python train.py --n_layer=8 --d_model=224 --n_experts=32 --experts_per_token=2 --d_expert=192 --d_shared_expert=384 --activation="squared_relu" --moe_layers=[1, 2, 3, 4, 5, 6, 7] --router_score="softmax" --normalize_top_k=true --routed_scale=1.0 --balance_loss=0.000452 --balance_bias=true --router_logit_norm=1.0 --init_std_router=0.0236 --lr_router=0.00157 --n_head=4 --n_kv_head=4 --head_dim=64 --vocab_size=8192 --norm="rmsnorm" --norm_place="pre" --norm_eps=1e-06 --positions="rope" --rope_base=1270.0 --rope_fraction=1.0 --qk_norm=true --attn_scale=0.165 --tie_embeddings=false --parallel_block=true --extras=["capped logits"] --init="normal" --init_std_qkv=0.034 --init_std_o=0.0 --init_std_up=0.034 --init_std_down=0.0 --optimizer="muon" --lr=0.013 --lr_mult_down=1.5 --beta1=0.9 --lr_head=0.00744 --warmup_steps=50 --schedule="wsd" --decay_fraction=0.927 --decay_shape="linear" --final_lr_fraction=0.0 --batch_tokens=65536 --seq_len=256 --doc_mask=true --train_tokens=648200000 --steps=9891 --dataset="wikipedia_en"
Below are experts of layer 5 (counted from 0) of a mixture-of-experts language model. Rows are named up (a neuron's input weights, with its number), down (a neuron's output weights, with its number) and show model dimensions 0-223. Each number is 200 + 30 x the weight over its row's rms, rounded and kept within 0 to 999.
Before each expert's rows: "mostly gets" lists some tokens that are sent to it at least half of the time; "raises" lists some tokens whose logits its average output raises strongly, later layers aside. This comes from a sample of Wikipedia text that the model never trained on.

# expert 25
mostly gets: "M", "L", "T", "R", "D", "C"
raises: ".", ",", " into", " (", " ="
up0,182,246,182,157,235,209,209,233,155,211,249,205,171,166,160,193,197,219,210,129,223,218,229,212,214,165,242,220,211,215,196,181,186,164,187,231,165,191,198,214,225,176,222,189,200,156,220,169,209,217,195,228,196,210,181,207,204,223,187,157,157,209,240,208,238,184,210,262,165,211,248,216,183,231,215,220,248,183,170,213,188,80,144,201,210,202,219,212,230,149,271,163,167,204,209,184,201,206,175,207,182,237,228,173,233,162,218,241,229,232,190,204,229,169,127,201,197,202,198,188,260,231,193,169,200,216,193,197,176,183,200,181,218,152,164,244,211,211,209,223,172,221,233,211,199,171,235,182,143,210,214,220,125,153,200,201,182,181,235,224,191,226,168,192,167,209,182,186,198,174,188,213,179,214,231,249,165,213,211,210,151,243,202,234,171,169,184,220,199,222,254,216,158,178,172,287,186,226,201,131,256,171,191,226,220,212,198,273,180,211,187,161,203,154,212,232,183,204,211,204,232,272,224,173
down0,224,202,179,156,205,192,207,155,153,199,186,240,215,247,207,191,210,171,224,210,208,223,274,220,193,223,155,185,183,197,249,186,224,170,246,220,205,218,247,172,196,208,235,192,241,224,147,234,212,216,101,183,243,160,214,198,202,192,230,242,197,205,216,229,242,153,185,186,219,167,196,261,155,221,192,145,215,168,190,234,168,195,223,164,208,204,208,226,169,212,261,179,236,203,190,196,215,208,254,267,248,210,209,204,170,200,128,193,195,151,133,242,228,167,210,201,190,172,197,167,165,228,176,230,244,235,191,232,207,258,193,235,196,207,200,214,242,203,173,232,210,181,203,194,222,239,165,211,220,159,220,269,229,160,185,186,245,186,181,217,193,165,207,228,176,239,200,224,257,257,181,152,208,185,196,189,248,190,189,245,212,192,147,215,204,239,228,180,197,202,186,189,162,167,228,216,215,200,213,183,173,237,218,211,198,264,220,205,212,132,178,193,203,166,162,214,168,246,154,254,186,209,214,215

# expert 8
mostly gets: " of", " under", " between", " than", " about", " named"
raises: " the", " his", " a", " their"
up0,196,196,212,196,197,169,185,208,153,241,215,140,199,211,208,251,209,159,218,177,198,198,216,229,190,203,216,225,219,194,199,207,108,172,180,175,143,159,179,213,173,131,169,187,202,170,154,213,162,213,198,194,255,208,218,219,153,232,210,175,142,183,208,200,246,222,182,160,192,183,196,169,171,210,175,272,167,190,169,180,217,231,188,225,189,176,199,130,202,215,187,162,191,192,263,181,202,247,190,233,212,179,204,222,193,236,204,237,173,227,192,187,195,151,172,212,169,196,248,209,198,160,166,226,226,176,186,187,212,180,209,205,208,233,266,183,181,237,217,159,207,174,167,231,210,234,221,200,300,158,163,158,196,235,203,150,193,222,187,212,269,126,171,186,209,222,162,236,193,245,222,193,167,170,216,207,153,184,184,205,172,169,176,258,208,233,184,157,184,167,189,215,190,210,212,165,198,165,218,135,195,175,160,218,181,212,185,237,208,230,149,206,233,222,184,142,238,254,202,206,225,243,233,212
down0,199,201,194,230,218,204,146,228,226,188,219,183,174,200,243,234,262,214,156,218,204,152,167,152,221,203,189,198,226,213,207,168,179,205,204,213,216,188,240,222,225,147,236,199,175,188,209,261,208,180,202,241,183,190,182,220,230,190,170,188,216,170,203,246,127,168,229,211,242,226,167,192,235,201,204,127,178,207,215,180,178,239,170,228,155,157,225,186,142,214,181,224,215,226,156,253,148,178,200,183,241,196,199,202,172,188,188,128,209,138,222,219,226,237,225,187,162,215,194,172,211,183,151,258,180,177,192,214,189,233,153,154,213,179,161,197,193,138,173,260,171,231,211,189,192,219,136,178,189,234,144,161,195,202,149,201,179,168,268,166,224,201,243,200,197,222,232,198,237,208,151,177,153,196,178,188,198,190,224,202,152,171,167,247,197,188,180,223,175,226,242,165,188,214,172,245,188,213,162,197,230,235,214,245,215,242,231,224,187,230,212,182,116,157,248,196,215,236,204,196,196,199,221,205

# expert 23
mostly gets: " \"", " res", " '", " world", " sc", " comp"
raises: "It", "Or", "K", "L", "the"
up0,193,206,206,242,118,231,207,213,212,236,144,210,188,204,177,195,196,189,223,180,192,242,189,191,256,197,201,178,214,225,252,179,165,131,209,198,224,243,207,192,186,178,150,198,210,182,243,202,185,231,234,226,166,207,198,247,160,227,219,193,214,252,180,202,230,170,177,207,187,186,245,208,144,193,228,197,198,241,188,196,196,171,139,237,233,186,203,172,186,204,249,206,186,201,234,202,183,170,188,219,234,227,191,215,175,223,223,283,197,222,219,198,212,218,199,254,203,195,144,238,209,208,180,222,163,280,215,262,166,149,161,216,155,214,246,220,223,150,203,187,234,154,223,171,170,176,147,191,180,160,196,213,181,221,225,154,179,227,188,210,156,214,145,141,195,191,133,219,194,225,188,171,192,190,256,189,189,226,234,176,253,186,229,145,182,180,104,219,202,234,238,185,221,205,152,247,172,203,192,198,183,163,189,221,180,218,221,223,209,208,222,222,191,174,209,157,209,235,174,183,168,267,192,207
down0,181,174,168,189,182,263,134,214,188,232,215,214,194,202,218,181,196,172,171,215,196,234,234,207,186,234,226,211,186,162,200,214,174,199,208,211,249,188,195,173,237,174,203,226,193,206,225,209,155,219,154,200,216,199,210,190,188,173,217,160,224,217,229,187,219,253,194,193,208,182,241,186,230,198,172,214,159,203,210,187,191,196,218,231,245,240,168,154,210,229,190,220,225,172,218,181,197,216,219,217,249,199,217,253,212,251,127,207,186,207,221,241,172,132,222,187,202,196,160,231,189,215,228,187,202,189,159,182,177,183,190,199,191,283,245,165,147,147,241,274,197,197,205,162,255,202,208,222,213,176,236,181,236,234,149,125,205,236,205,213,157,177,150,220,194,183,171,148,217,212,185,213,204,182,190,185,243,164,154,230,181,184,151,203,197,113,224,233,177,269,154,193,222,169,178,244,211,186,172,166,193,220,192,234,179,249,221,194,241,235,234,225,276,253,174,208,198,162,184,215,192,142,177,165

# expert 6
mostly gets: "ea", " tra", "ora", "ona", "na", " him"
raises: "c", "ti", "ear"
up0,210,142,198,190,141,191,215,207,198,221,181,213,212,231,206,173,201,208,188,204,215,267,176,162,191,207,205,240,208,209,254,209,173,265,173,207,249,198,202,208,165,251,224,195,183,199,219,148,200,215,193,186,212,194,205,184,182,193,229,226,186,176,115,173,151,223,178,220,203,171,211,159,229,237,215,194,208,188,199,206,158,237,224,220,221,191,157,213,219,232,188,125,201,253,200,226,193,158,212,197,188,212,179,142,145,156,207,176,207,241,197,167,198,201,190,208,177,295,194,209,172,214,232,205,235,241,195,241,202,212,217,213,237,220,167,266,197,210,183,159,206,190,216,275,215,190,157,199,213,216,213,188,251,223,187,236,149,156,231,159,167,161,261,228,189,164,169,201,177,201,190,235,191,217,216,164,175,194,214,189,242,193,161,214,191,211,217,169,241,183,247,115,183,185,163,183,224,141,195,163,212,161,117,132,203,190,138,208,198,225,230,222,233,158,202,222,195,182,219,212,233,211,237,199
down0,206,184,198,182,147,200,214,212,259,202,191,193,180,241,178,268,211,212,217,229,197,239,232,189,199,142,168,194,252,196,220,133,253,208,257,185,150,188,192,218,199,224,158,243,148,226,203,215,212,217,240,198,144,226,189,219,226,180,230,162,172,241,233,176,213,163,233,188,219,189,189,232,169,191,208,148,184,192,213,187,189,184,205,168,173,165,216,214,174,249,190,186,220,219,156,185,177,188,244,180,232,148,193,160,233,161,210,217,257,158,204,248,193,200,240,247,251,197,231,135,156,167,163,187,185,156,179,184,230,198,209,177,204,259,220,214,186,186,138,230,190,196,122,188,149,214,174,247,206,209,227,197,208,191,198,209,214,190,241,160,141,168,174,190,211,208,220,204,201,158,204,224,252,226,223,202,176,227,247,199,192,230,167,204,173,204,249,147,229,168,174,166,224,248,199,172,226,198,148,185,231,198,173,212,228,183,201,226,226,225,299,199,187,168,192,242,234,218,223,221,218,219,188,193

# expert 1
mostly gets: "=", " en", " e", " pro", " ass", "ini"
raises: "=", " when", " following", "as"
up0,175,275,192,208,163,195,140,198,212,204,228,187,174,234,220,174,232,246,211,204,185,216,150,237,199,189,187,222,184,215,152,202,243,242,143,214,234,140,199,248,208,225,153,121,213,235,264,189,236,264,156,198,179,196,182,216,274,176,207,199,193,194,190,214,219,197,240,218,172,227,187,269,165,258,235,224,199,216,223,178,170,179,238,159,229,205,183,185,197,235,169,190,291,234,233,169,248,203,185,205,160,235,186,181,224,230,191,193,214,142,227,195,246,197,248,196,202,225,184,201,216,127,184,241,207,211,259,130,207,222,140,228,174,169,209,214,165,178,213,184,195,153,190,188,236,175,228,211,183,160,183,201,185,192,218,208,211,224,184,183,218,219,192,202,204,241,154,223,182,206,202,177,204,172,144,202,160,196,172,201,202,175,240,259,185,218,179,187,176,215,189,208,191,222,194,180,250,183,228,171,206,181,206,232,185,188,203,231,212,188,205,199,118,189,216,172,217,221,254,182,198,153,193,232
down0,188,207,219,224,151,203,193,134,216,181,231,229,221,237,212,195,188,186,182,222,212,166,172,245,214,184,213,182,168,199,188,206,222,224,214,190,233,187,209,180,283,178,216,250,201,191,168,183,184,163,153,200,159,195,169,188,191,218,211,220,176,72,180,186,228,146,203,198,237,206,218,201,190,231,197,173,244,220,167,153,227,155,195,153,185,201,203,213,198,203,219,206,230,211,175,174,184,211,158,178,258,145,162,182,247,189,176,155,225,156,269,193,202,197,167,247,246,150,210,222,190,247,199,142,174,204,217,204,175,227,205,244,124,249,161,216,229,201,188,187,193,225,214,197,258,223,195,205,199,231,240,195,163,228,216,236,208,234,204,191,208,207,233,166,175,259,194,213,212,234,204,243,164,263,162,232,252,220,198,202,201,214,224,131,239,196,184,179,193,262,207,208,183,181,141,205,151,163,194,184,205,223,196,217,176,193,194,185,173,212,206,153,176,218,201,191,231,215,185,245,252,189,248,230

# expert 0
mostly gets: ")", "]", " York", " Championships", " Angeles", "finals"
raises: ".", ",", " [", ";"
up0,192,234,261,167,182,177,236,224,156,200,198,160,195,173,185,190,202,220,169,182,175,188,155,189,200,216,250,219,218,168,212,186,187,150,230,181,225,259,171,202,197,187,159,225,215,247,211,175,151,206,176,195,214,198,166,201,170,221,190,213,201,172,185,197,184,167,227,222,186,164,224,208,262,254,215,175,235,168,170,209,169,253,172,216,184,205,183,182,188,71,216,155,212,254,214,197,202,218,191,180,198,186,138,162,245,238,206,186,200,238,194,200,207,144,225,205,229,186,191,251,145,230,236,192,234,174,201,191,191,271,224,183,176,169,266,199,229,218,161,231,169,196,237,193,229,165,224,193,194,230,164,204,245,212,216,188,201,235,213,166,234,185,202,165,165,241,204,207,206,172,189,214,200,206,221,247,185,251,226,254,182,207,225,187,212,212,226,225,175,200,179,139,214,273,166,207,242,180,220,282,186,242,198,191,207,249,167,219,170,205,151,163,206,251,220,195,197,213,198,225,241,238,206,251
down0,218,222,193,197,169,195,194,237,150,216,166,228,161,202,185,205,229,211,261,185,190,222,204,264,212,206,250,204,140,183,188,194,192,201,154,259,219,139,186,219,205,222,229,175,193,250,219,205,185,180,161,193,209,258,216,203,230,209,226,162,216,206,202,172,177,281,215,179,237,206,175,233,164,181,197,182,210,212,164,206,163,224,206,191,217,202,202,191,196,220,268,226,184,156,180,215,161,156,226,183,206,179,194,264,150,225,259,221,216,226,222,136,201,203,197,225,169,169,204,210,244,182,200,254,208,237,250,205,187,246,198,169,157,165,180,169,161,203,150,213,287,186,193,204,143,252,248,215,247,198,189,235,193,211,241,198,183,232,202,215,197,202,254,240,164,215,226,228,234,168,196,207,143,154,169,168,184,194,231,185,186,251,155,180,171,245,252,220,228,189,203,195,220,182,199,218,204,228,141,157,275,180,215,242,223,144,221,190,206,212,183,202,219,207,201,184,197,186,247,221,177,219,214,167

# expert 31
mostly gets: "\n", "\n\n", "{", "&", "\n   ", " \""
raises: "|", "-", "In", "Se", "On", "="
up0,228,180,236,203,191,170,203,229,191,186,147,228,144,231,234,219,267,229,204,176,131,195,234,130,218,170,180,232,236,178,273,200,175,174,134,199,158,221,159,198,165,194,158,161,217,214,193,188,185,196,200,210,222,174,200,209,231,167,211,192,201,194,208,219,230,175,156,213,175,156,192,237,170,241,259,234,229,205,244,202,166,163,196,185,179,232,229,186,225,203,181,167,174,157,191,198,206,192,193,173,227,134,225,206,228,135,158,194,201,201,175,165,242,188,153,190,251,155,140,183,256,209,221,194,224,251,179,202,164,184,135,195,183,171,204,172,210,184,202,191,161,241,169,222,190,226,162,190,257,205,182,210,169,182,214,178,189,201,207,195,216,214,200,190,232,179,200,206,219,166,238,217,142,157,186,168,211,225,216,234,221,229,144,229,185,161,129,186,186,186,188,247,187,197,233,169,208,211,290,172,214,149,227,213,189,208,168,227,206,191,185,231,165,191,237,255,226,238,192,230,179,226,240,203
down0,206,172,183,233,206,218,196,231,195,256,254,187,222,269,165,186,187,203,226,190,177,247,183,186,240,216,202,167,180,178,194,189,237,130,166,215,195,130,174,223,218,213,222,233,181,198,221,225,191,232,199,286,146,244,231,192,257,156,195,274,241,183,166,192,231,206,232,223,163,215,201,215,192,217,211,150,186,138,195,217,245,224,214,194,167,208,222,241,197,157,181,172,244,180,184,268,205,206,144,194,171,206,170,173,175,227,225,206,164,199,230,190,168,182,185,224,197,215,227,193,184,191,205,163,248,247,188,214,188,209,226,138,269,217,204,183,189,183,219,190,254,201,250,213,230,144,244,178,202,197,204,142,179,188,155,246,179,170,191,196,189,174,174,177,179,274,210,190,209,234,193,138,191,231,178,189,187,214,208,210,212,193,252,137,180,174,182,166,215,206,218,238,235,194,217,172,226,222,220,210,221,222,191,184,259,259,177,200,159,182,211,140,248,178,199,192,177,195,171,191,195,185,167,212